{
  "n_layer": 13,
  "n_experts": 24,
  "activation": "swiglu",
  "balance_bias": false,
  "router_noise": 0.05,
  "router_cosine_scale": 14.0,
  "norm": "rmsnorm",
  "beta1": 0.95,
  "batch_tokens": [65536, 131072, 262144],
  "train_tokens": 469100000,
  "dataset": "wikipedia_en"
}
Below are experts of layer 7 (counted from 0) of a mixture-of-experts language model. Rows are named router (the router's row for the expert), gate (a neuron's input weights, with its number), up (a neuron's input weights, with its number), down (a neuron's output weights, with its number) and show model dimensions 0-159. Each number is 128 + 32 x the weight over its row's rms, rounded and kept within 0 to 255. Numbers have three digits each.
After each expert's rows: a language model's description of what the expert responds to. This comes from a sample of Wikipedia text that the model never trained on.

# expert 1
router:202193158102128088092148074148148077084109096161147154152093109055132118147087107168149106095096113056155140141122167170148121136113101112145125109074190143087091110110139163122174153141154116176138141113157105125113064089095136156108129127137115146163129156155051131143128130160179115136147147135113139162090121146104133104149192160157066171052154155176122113148135142122107135126138110146140091109171177142127117110175120080109083119102137156088097101170079164125184192103080134
gate0:139128183098111132116142114126113135149135171102148151170119101146165167153142194077163149124100122147141132133091161141110106177099179102163115141101118175038179132118077180121112102143120151090050128110176087147056116139156082167093118145133161139107072101133170105127138138119140143083129096124132140130103176178105188104111126095109091189143107110172121196094089109137097099072104091143142040154098109103088140067107153150108144130130097124085169180081067118119105092088102101
up0:128131097125178136138130099088119114084110117104129111164111102139102114081120099172114133070114077077090148148210084137172180139133110063146104214102098145159112171099120108134106108108123102125153085141086103157174088115110096144147130133112119111092150140129105144119118118162142098107156113092089104102137086093195083142141128130107114137098149135054168117142129127132155178129152113124111162125136076174106102138151156051122168144152154127140125127147152086113067077121158125
down0:148148107088071133124101131144148138154138179168090135139164100084102130102137105106147108125165128103140095085106189111097116144108113136071095169127148159110096133082043162093102165092117106140060156098136064140176144145142168146120117105136139138106180087081120104165088140148101082071138245127118140138121078111064131113123162136172098111143134073102155049127180099186175115078134107123104203118126125146184111174133075120110153117163145153113078149145096158183140112152175134
Institution and venue names. Final words of proper names for institutions, leagues, venues and regions, such as University, Cup, Coliseum, Football League, High School.

# expert 7
router:157135189099156141117136138141125122102171124132133080134114178144113108143144135112123153131150203102110114119094080176085138141122129158153112169114156120089130151110116179129098191196082171169122155096118121209141089128153083135157121100050133095153205162118142114166108153171170106176092145152083078111160103150111168116107127178138149086124136084138147095135088124166093162121173099173093112137107185135127119112185179151097107184094173083118126089162156151164149194177126155
gate0:097120137115137089098115154160139129067088160103190145091122134127126108200136109058134159145183157150085145130078172145183095098101145147172175109117150104112099103122199119134132062179128133091138103139161126136171131103170124076113073122115113097146134112126223185178201123157123182175137210160175094092128098144114094165166136172141135111123118081153108083108089093156159135126124087162108142142098103076129119188151219178116097137131107103180095111080101109190132154090111185
up0:181176087180104138165136084125114106110123151103076133114179157091165116134123162129098098134098131109134151110121119114114118153176121146135138110080123115081136211186141104090097084084122147097133177102109132140128178049123144142179077141059153175147129095172141112133073062095127143163110109139084081126155112079111062129107097109124147162119098115194118142198132118128133183186109123086154089093184126121160129126086118132135144135093164167137122160151145080125122064169166116
down0:122141135098107161107124120140118125161193176154160119148133090182114154113097111122128090190109169172183182117057125117176098123054153080084163129148095083150175112141118135098134120141129151170092195113134111051085121190103172140104131137107144046107060098125180114135064069122196131145139114167132188144139154146097136193100062108117130182086156171166107092156142113126125143143140157120165107124121100212098141108133113179154192118147144218118112108169091135125150106090102159
Numerals, quantifiers, table rows. Line breaks starting table rows, plus ordinal and counting words like two, second, several, many, often in sports recaps.

# expert 10
router:151228110131134096103147131077153139192094105174143143143077173119125136141126088133147148111086085143130069133121079147121127153133117111091155133059152138057141136125168126130065131111157134159157112135094066179113078141144108152174152119188109142172081184100124113153146135181121127107146102107115130160121135147104105139117150190159085140106133063124123111113187121174164123073100123184169058164126141182157161099170169097106151156142106147119115041144178119170168175132097155
gate0:071157156107141115153109132155091138063073115061117101150117171131097094150110129129118165138094172181136143120119054196133070154149090102110128098213194153093128151153080082068110137096082086125141130135134038119149109148143132147154133099144128135145133163157123105098170201151169131186138136137123155134163184148153081111096107134116155141084123060111096102099099075102094144189111158123097123127153169116134128120144087147113180144106075137099148126147115115157145119132144119
up0:140112166148154075149150067137156097102134118092077120162096160183166144183146174116144170103146205084102161160076078146159108117229139106109124123131180111104136190141103109070179172094124112124106143137128069122116061094128165079136132103130157149144131200166138061079116088080147087118164152158154170114078121157174108111101091130127091098132092119098053111133059128104119187100154137121128121193161180202152166084096125153150148170103103142098101104162142102135153155166175136
down0:115090138124181131133163114102123169064110104078161083167124178175139143086103159157182100132148135136136134178160081162103136116116066150069183181101196118081099075067095091167121140127164109131061096151144152080131122197120133154089148092111174123142128112175196108098165096178113109069131147100118136129138163093134134124145119184043116080084133203131141110104112128125131119201103153144138078135121079145186100153086115115102114151130056140137188136114174070138065090110125162
Section headings and breaks. Wiki heading markers ==, ===, heading words like See also, Managers, and paragraph breaks or sentence-final periods before new text.

# expert 16
router:142175129103103119140130135113141104165087140194111125138113117127154104209147124145092164125090105073116055102169134140085130172127135114197137135075165204144075201153099126129147094159083079174099152160101104118073110093143064168192152144107087102149189169137072144176124118119137167120155153203117108162171135113119136146088178112127122076143117095148145103153177087102144147108168134158079116100157158125146158133127107077170113125127157096112130076155126142167131161137130176
gate0:142114066092140102163139132142102111156104097136198212054095150075030124108108153155138180096115144110175154093141095110085188078121162052152136083049141112112112148058136126061170183138128079150138129107081085106167163093144153143112163141146026134174108156176156162120094146112111148129079185163170094109105176163149170161130111121150134135104135151155136146124134082149125101138142071125140158122162137167172016106155140155182102115114151085138116120105116105154082110110112160
up0:113128090046166186173126115158083119168112090086124120135116106080125156179188210161162187189144140124169133139107106080139081108163086122122113164094101142113078107131073134076161138116106083127141094101124105152115100056143146167166115106130073114168156139115102134132119136148221152058091123131108127146110128094123122107102068110084140046169093150162123183129127134133150107131168068122141142175156137144131138118113134103144130192134073160096104120114157159205099089078133125
down0:140175029155109159137129112095137092151106155137098160100104131136133130161139156090124096133131103125117134129177158136133051112145089107103124151082115125047065130113081142114146150139079163113116093181152092124124145100129172129120102132156137155125140155087121083117106099164106088155196122143114132149073171130118179130137105150168102128104095131168076137152108147145130101117170121075107115076103159158159178099084097138152152193115113118088152159149095134156104142119146140
Verbs and function words. Modals, to, prepositions, and verbs in running prose sentences, such as would, could, to, from the, feeds, worked.

# expert 2
router:164149165102124086174147128105153180170125164086098150128079127126163109218099079176132144088075110069158101126147119190119122170139169144126097115126117145120110144159128125134148116135090110190173206075104085167155118106108124112195150088141105119147154120088085121209092077116194105136098167121104095175127103182112144169093185120193150135091154140156117133120152139112167159135128060143162135086113148139188073122161100164140117134133105090110091103185103170150211116115100177
gate0:095119192130208050219134110093117075120117108106122143091071099151131079140113039139182137108120139153170115082156113133122057116159137127105162114130160151118115142117126121124181129078158126109097132156135076175045102090120108096155130099099087161130100091155106128144212092102148120139159111103090103086139132136159162118140160115134119129107134153082129100102122123178149150144113088132124102140088195149171163107096144078077162137142099096076110125099143168166039136120112089
up0:089157140160096107139093128127125160050130177129148085103139128142131173101141102173170107118139083161124134168157114046131088089088125140102139133136126151123144117151078164138110092136078082127156156125149141119148130104109139131126124079143129085149128173127127185131093096123123178165121053131138094164144086136148091148123115139143089115132064183097074133089147167172136146162135145138165107165154141093093130157060124111118191123097136162130117064137129085150099128126037146
down0:137209117185107110113123169054110138184107085186087159105107164074138123142089073105089064111120161128150117123097110137114151131104065122167173136094123143122095180111079108098088172096117055102109148077119163099093115153108075159139131148106099105128132131105140086159087122164131108175152154129149092087165070169126086150094105150131164055133098161097161123111131133156161116130160135162126068182160166149131114161134179052118170130121092091133129152167133121143188130114078150
List item delimiters. Commas, closing quotes, dashes and colons that end a name or title inside lists and tables, such as Langlois, "Welcome To Detroit" -, ANG:.

# expert 13
router:160145150124137097123122107120103116178151128134125109125056140076102060138129088117119144148126154112170116156149097143138134128119141175139158090090116130096080199141142168086075141122082147184122120022107129088105088096159130116172071102164152091143119118137069138170095130140134077146107147123074071179134082205138087162105147148115143127122175113133099127150131153097169124113140160135128073147131114162191131146181084124090110138126137052108119051133118191152131175116131118
gate0:120187162150145087120145125120094112147099146139116157096095140107157217143141130133125088108164086160148137132164106102150077120115180120118161119145088110123211139100115144134198134052157164118138104120178115133129126115136219183132122157155132104090123124155139179197114123142161120131110067143133138164094196107048115108133107112095164138181116088140113138145159150125091059080179092125112119065187110123137122140108111198169138094137141135139157150131087099105108117133184128
up0:144153135142078094162131115138143141116129146133132134086092142162128141137163086147153119071169110122074106130144090171185022136191094145081095137116100159097135119163104110153148163081134117101162178156212125114170124096090145238139098164137145083149157115123151151178119123175142097097129105136192153148063113118109155077132133123121121147147062117115163150165162151096125127132166121167112054135119134122093096137118156176119116120083134103142161110137094126142121103147157045
down0:089151136155113114138175155159123102121126114072092163142087155145163187174097123108140153079153140194121151102159096110130090118159147138170128147129136166144149137131114117170208149072147110186119105164141117136145147131143171131159084138105162148172133146088160180160107104166133154129136084098106097147109139120092181066150127169125168143141091088136075103112165089130116155113182104176122129103131110110077064136123083205147122120095113148140123114098138124098141074094162128
Technical and abstract nouns. Content words and suffixes in scientific, medical and social topics, such as social, water, disease, treatment, dynamics, -ation.

# expert 4
router:134170126157113063063128130148145112135122061134137167170098154117161083104146097174106183106160112136155053066135139159160160114098138164183091182119100122087085137132138176157127102137133079142107152095107114136158123116157147152128079082095173155182086140116079084116079063187166095153155104130089107144145120128150125137095203150201118163084155049166140110158159100145138177083193137155090097134159134106128153126141132113151140142130128101126101142125145128132204131151091127
gate0:105118113063181128132108129127106087130166141173168107160148177128143158138183167129138149141081100077163180158138154191182137142124098073119126098140149095114124119116118112147108163139118182122178097120117176110067128128100145135091091104129153145155190140108107152129122114114124140094125111149127114179145126137134119167175177152101064158097124114114170208117074182142124075103144126084164097070161137172119098117168141140153090142050126134151093106185055150070109201118162140
up0:130122088135185126136190132111117060137137110181170124106133134107142095141173093162126131152112143110144115154095160201135147113148096103114097085093151084061122128151096103093094102071140149169184114106114191084097037147101119143144093142123178166131151163147082114151114103120170185110127117116142128146165103107157100113126155152110077173103165100085143142127110175157136050078155123148177102078137105084137154141167135201205056110138118152123112092150086164103114151142169107
down0:166147161144139128128122196070080208151079154172208130097191131112176128091137092169139083143200165089129113139121143171129157154131073087095080106083144129155174129062144079150119136101166134121156092137173083109097113146170098050106177091125119110150113076118157114122089120145135162151108134133140148098150120138074128105130162135046131140113142129123122184144139130115133035142178140073117177170111174132146137103103148158108138117132116150142129118195103174118202151096067124
Personal name pieces. First names and surname fragments of people in prose and credit lists, such as Henry, William, Fergus(on), Karp(ov), Re(agan).

# expert 21
router:140142095139092106062167145149192112098103113135072158188138115075146108146141129118135185109090076082085108138144140153154108152125149164115157121146129188083119134139124139138083162126147101124133157109169131137121142119127114147125106040147163154165174172104072118149095107174179143142107162161100145150158144141158126114118185164158110125130119134097193099082124113157099210086146124149064132081132159111187170118144109127129140127114135035094073089124104138118169152173112180
gate0:136123148178080133167084116144141132185087076104103131117116132094134121081129093150137152169137139120180125147078183107140127101121133115128112140137150092117086121116091131175137164156104106080093097126158133126125192096116181103125158128113177117103186112119113164139086058131122093150155181126096098121122128138135154052180072060130149134107163158073160149154086150130127121098119137086167147107147095105117170151143142100093106081081106148099094154101200180094138158067141109
up0:154092139174139129151128131079083136063122164083179127098207089135086144144143086094077090117133143090179127126200111083131135163104132122155092191161175115093121110131132129096147126145101147174131132072143115139124086127107144117151116150124126138137096128137097138121122171093143162153169106117161119111101113141113083216132149104123134128136086152137138130131193122126157187203072150229090132162151155129106103156082101140121119114082163118150131126084116054186158113145102106
down0:169143121125118143086111122092149134101125156172142086180066141135160141157117116104076113135138110146151154125081134113112087157161102078143145136088113117137147181111114171136123193145129131112142112098073088196150119084068133173109114152172121110154129132126129167152065180125160065147145161120088134158151107180119053115119179125153098087140099104136100075139077131066171215142108150119126130102115110097114165137124114135127160075122209135121086104182072081161145167185132137
Foreign name syllables. Middle syllables and accented letters in non-English names, such as Turkish, Arabic, Romanian, Chinese or Thai: š, ä, ij, iu.

# expert 9
router:153150164126093100109112107183100106089144083176115118114097156126070116132115111103132157086141112148146129121097124144099141093053171172111135116132140124110111169146102120103109086139097084181086130104093127139116112072153102098166086119159138096168189119126140133151058093166125124122102194165077079141115141124136081074124146187211139170101157051121120127121079086106145143150119058130077059058101168136118166152149110093170109144099160066106172102169033187109105112147136126
gate0:137084122127165097096102106170117148141182121133123098110144146166117133126131126143135092155130122148108133158149120106110142168096141163161076162111078135133098136094166112082087132171038154104143166166115145130161103104087140110123089199132102145145129108137119141133133176129146095118070148110109127164093171118209100109147126131155125105149120124120085154163106088134173108192166142166073134100132160148125123153146114170235129049117120122125149165148110110135178182122169207
up0:127167156149169181044119104074159118111103136114144063119067076176089152062071147165126097132154119111133151116127109135165153122106180132154093138073130116134129173097100124139065131181135117135147137096155158154102120103191067169094132132092118136107151142138066156160173067142104091107102177132138115103164156129166172208108140151090155124139121126125109154187115142143099180099142142181091116079057160078096162062100153168127094112155135133157118109148176161068161114112173148
down0:113137075147161129100125137121134093171071146133128098069093099081146124173159148120128089163119204114117124167080133127103110111123169154141169090153148106115156167084138133143111127099176117165153095082187142139105145098162126159091103062143152089093083143142140112152108111204096145157141141082104137128141143095130112191132090156118167172144123147074126101080131088147058173099092113116210161137128139082200107116137118086087159109099136118146156131203070088106131184159161122
Past-tense event verbs. Main verbs and verb endings after a subject or was/to in biographies, such as made, began, wrote, qualified, recognized.